{"n_layer": 11, "d_model": 128, "n_experts": 192, "experts_per_token": 4, "d_expert": 32, "d_shared_expert": 0, "activation": "swiglu", "moe_layers": [0, 2, 4, 6, 8, 10], "router_score": "softmax", "normalize_top_k": false, "routed_scale": 1.0, "balance_loss": 0.00232, "balance_bias": false, "init_std_router": 0.00677, "lr_router": 0.000736, "n_head": 6, "n_kv_head": 6, "head_dim": 32, "vocab_size": 4096, "norm": "rmsnorm", "norm_place": "out", "norm_eps": 1e-06, "positions": "rope", "rope_base": 10000.0, "rope_fraction": 1.0, "qk_norm": true, "attn_scale": 0.177, "tie_embeddings": true, "parallel_block": false, "init": "uniform", "init_std_qkv": 0.0453, "init_std_o": 0.0562, "init_std_up": 0.0648, "init_std_down": 0.0648, "optimizer": "muon_variant", "lr": 0.00873, "beta1": 0.95, "weight_decay": 0.0, "lr_head": 0.0089, "warmup_steps": 50, "schedule": "wsd", "decay_fraction": 1.0, "decay_shape": "linear", "final_lr_fraction": 0.0, "batch_tokens": 65536, "seq_len": 1024, "doc_mask": true, "z_loss": 0.0001, "train_tokens": 599000000, "steps": 9141, "dataset": "wikipedia_en"}
Below are experts of layer 4 (counted from 0) of a mixture-of-experts language model. Rows are named router (the router's row for the expert), down (a neuron's output weights, with its number) and show model dimensions 0-127. Each number is 128 + 24 x the weight over its row's rms, rounded and kept within 0 to 255. Numbers have three digits each.
After each expert's rows: a language model's description of what the expert responds to. This comes from a sample of Wikipedia text that the model never trained on.

# expert 30
router:100133095155112114164141114163133172125102137133142157124113176086121155117123158122157139144133109083125094097107161165148120150089161109166119137155162157112111131097084135096183143106092151154128160135113151110174133130128100105156147122094107134167115129123142142173125097157110144129155110133148147100116148101143125142104095155143105160162115083117151158139122131145099107126128
down2:117113108135157136117170148121104068127123118144142124133147107132137172127191121108138144097101111141092155157102109129154134132101141143144109120127118108113126105074157117122164108133123138126157115129119095122167123150092114110160142141157099157119159157117108150098127143115135146140153097116138099133090115126095122121111135142145108118098067080206137063116153106143092119128127
It responds to: Pipes, quotes and semicolons in sports and music tables, plus surname pieces like Mc, Rh, Hol in name lists.

# expert 59
router:100133095155113114164141114163133172125102137133142157124113176086121155117123158122157139144133109083125094097107161165148120150089161109166119137155162157112111131097084135096183143106092151154128159135113150110174133130128100105156147122094107134167115129123142142173125097157110144129154110133147147101116148101143125142104095155143105160162115083116151158139122131145099107126128
down0:108131119100157135137159160132126106161146116146168112150134122121113106140139156112107098117088120117138069152169170096148146159129092120130141163109138104156088132141115158118149128116105147119132148129148195111126105153155143116086126164129117141142135112085158137128116154099152118120095138162129095099118126155161175147166102119103100179129123127102139147069143104134141156159148
It responds to: First pieces of personal and country names in sports lists and tables, such as Mar, Philipp, Argent, Mu, Az.

# expert 50
router:108119157126116143118160161129126113176120122133149132151115117154156157102092133148093160119120121167119131126145118158157097110124144160128119168135124082139172158111174145130123140147126146127107119125090129106115111123155099132153120108145166089104162144112109105138177130129129133111141125105150150101087148162069097126183137112159147088096125157128078142133181091124149118159107
down2:084076119106080153116085104086115115114123128103105127104160132107123124133119090118133147122075142117106128127099147143179097163113113114108123110123137091131133104138146155160091104135109088148168130131166124131157145137141144097167124107089163129089138136126085093154124147126092112116126147142161136119120101155097102106094086082093144119099153125099130149130140164102141122116113
It responds to: Colons after infobox field labels (FIPS code, Country, Occupation), plus coordinate symbols like ′ and °N, list dashes, and Preceded by.

# expert 2
router:100133095155113114164141114163133172125102137133142157124113176086121155117123158122157139144133109083125094097107162164148120150089161109166119137155162157112111131097084135096183143106092151154128160135113150110174133130128100105156147122094107134167115129123142142173125097157110144129154110133147147100116148101143125142104095155143105160162115083116151158139122131145099107126128
down18:149128112161089113114090195123138101129148136116128103130116147154120123128139130159121163177106138134135129143141109144123122109102104107159139071109123131131134153136136164096180082106151202130141126135108122093058104103130101148131127131113147107107084134098137155085149122137132118129142153129124166104155128183142096153137137106140110114155137105115129170121114142092128102147144
It responds to: Bare space tokens and word-initial pieces like trans, Ed, requ, mostly before digits in dates, scores and football squad tables.

# expert 42
router:100133095155113114164141114163133172125102137133142157124113176086121155117123158122157139144133109083125094097107161165148120150089161109166119137155162157112111131097084135096183143106092151154128160135113150110174133130128100105156147122094107134167115129123142143173125097157110144129154110133147147101116148101143125142104095154143105160162115083117151158139122131145099107126128
down2:137096111139191158099113182166104160126120128169174126129121125132131119114077119159137126142088169097115110133110162122116139138078125137183127088110106162146102110127168133110112146109132136093130139070152147121111138165101134131147140145133136146131136093132180149138160092162105135139110104124120096148108150148121129139119142173135132127144111126124173103160155159137137162130109
It responds to: Word-initial capitals, especially M, C and B, beginning names, codes and abbreviations in tables and lists, e.g. MEX, Molly, MX-5, plus words like sold and organ.

# expert 41
router:123124129103102142158104087132131134143143072120107127117121135121138130107158123113098130121122094139084113135149174101154088140147152136115172146143134118150138142162140131189134072115111125161108115140105118133159144125133140147146117136165159136150107098077106104114147135105110144119091108095168105080138156114188138111155099161111149102157124109099126106181123109165135096104129
down2:109125124119118156101126151138147078113134147107166146091116118152103160119131184117122130134116090150083143109077142086093156103147135116114167146156120141157168129155120132109171180105104140159123139127133149122112142137132140120074095108152133122144079122187126175112137128166110136142115117128130126121155108144125128161162127175117127136128154137182121110160129180149138121109142
It responds to: Heading markers ==, ===, paragraph-ending periods before blank lines, list hyphens, and line-initial Personal in infobox-style biographies.

# expert 22
router:128125172180091117076131102107111125165106107124157122126102127095119147140129142102145108134106159093124123111122138117142078105100166133127129160165115162115060152177133137133132171114102195134127131115146133135140110114134111083127124150130144143144099141141133113176127134152141147131123093091132121136120132091120088164128117154151125161174151141084131137136133102153099172125107
down2:094058098144149155141139124143160102100136154128087140139153135146121108122132094109145122151095080121143124155100115123116084104158131104112094179117108085165100134130096148098122089102122122159136121143158151165124117125144134180131170111117146163105141128119124108154141111090105165122119142117095136087105144135122165143114062110108100136117134124126140154090130138089138122109133
It responds to: Capital letters and letter pairs inside country codes, positions and abbreviations in sports tables, such as US in RUS, R in ISR, H, MF.

# expert 58
router:124124124092123125119112143077107152163109126071132109135094118106154127112147109098154131133148122102136119134147159147106109114111161128130140164101131149151110147133113157147119167092167147136135137060149143093121108087109133133084082185096161161116135155112113086108150137094109115107171108133095160126115147144112119173173091107092088139117118106104128142136136131142116119119139
down2:158146118147106146161164124206099115142141116113124142114132119094116146139154096103128122076125129092172139143128116067111132169144157110141123144148099127135167144146062093118116152147151128128103143109103100141144106132137117121161162128158106125151107133101145128154160151162146108138098122147150099133149138070106148109097122126178114095171114152123143144122125134125095147138158
It responds to: Periods ending sentences, usually before The, He or In, and periods after initials in names, such as J. C. Penney, L. S. Ayres.

# expert 14
router:100133095155113114164141114163133172125102137133142157124113176086121155117123158122157139144133109083125094097107161165149120150089161109166119137155162157112111131097084135096183143106092151154128160135113150110174133130128100105156147122094107134167115129123142142173125097157110144129154110133147147100116148101143125142104095155143105160162115083116151158139122131145099107126128
down0:115118131092111118142168085133098151150124115178120159095108141119135142158074130099125119175096104112136145124118149114115121118179112122161107080147139134154117132110164176128103116136142172144118139131124155128167079114119166118196105156151122116156130147133136141144093149065136191097101125136141108113138128168106128119124145121122152141106103142135109159122138118108121124104103
It responds to: First digits of years after dates or parentheses (19, 20, 18), common given names like David or Peter, and speech verbs such as stated.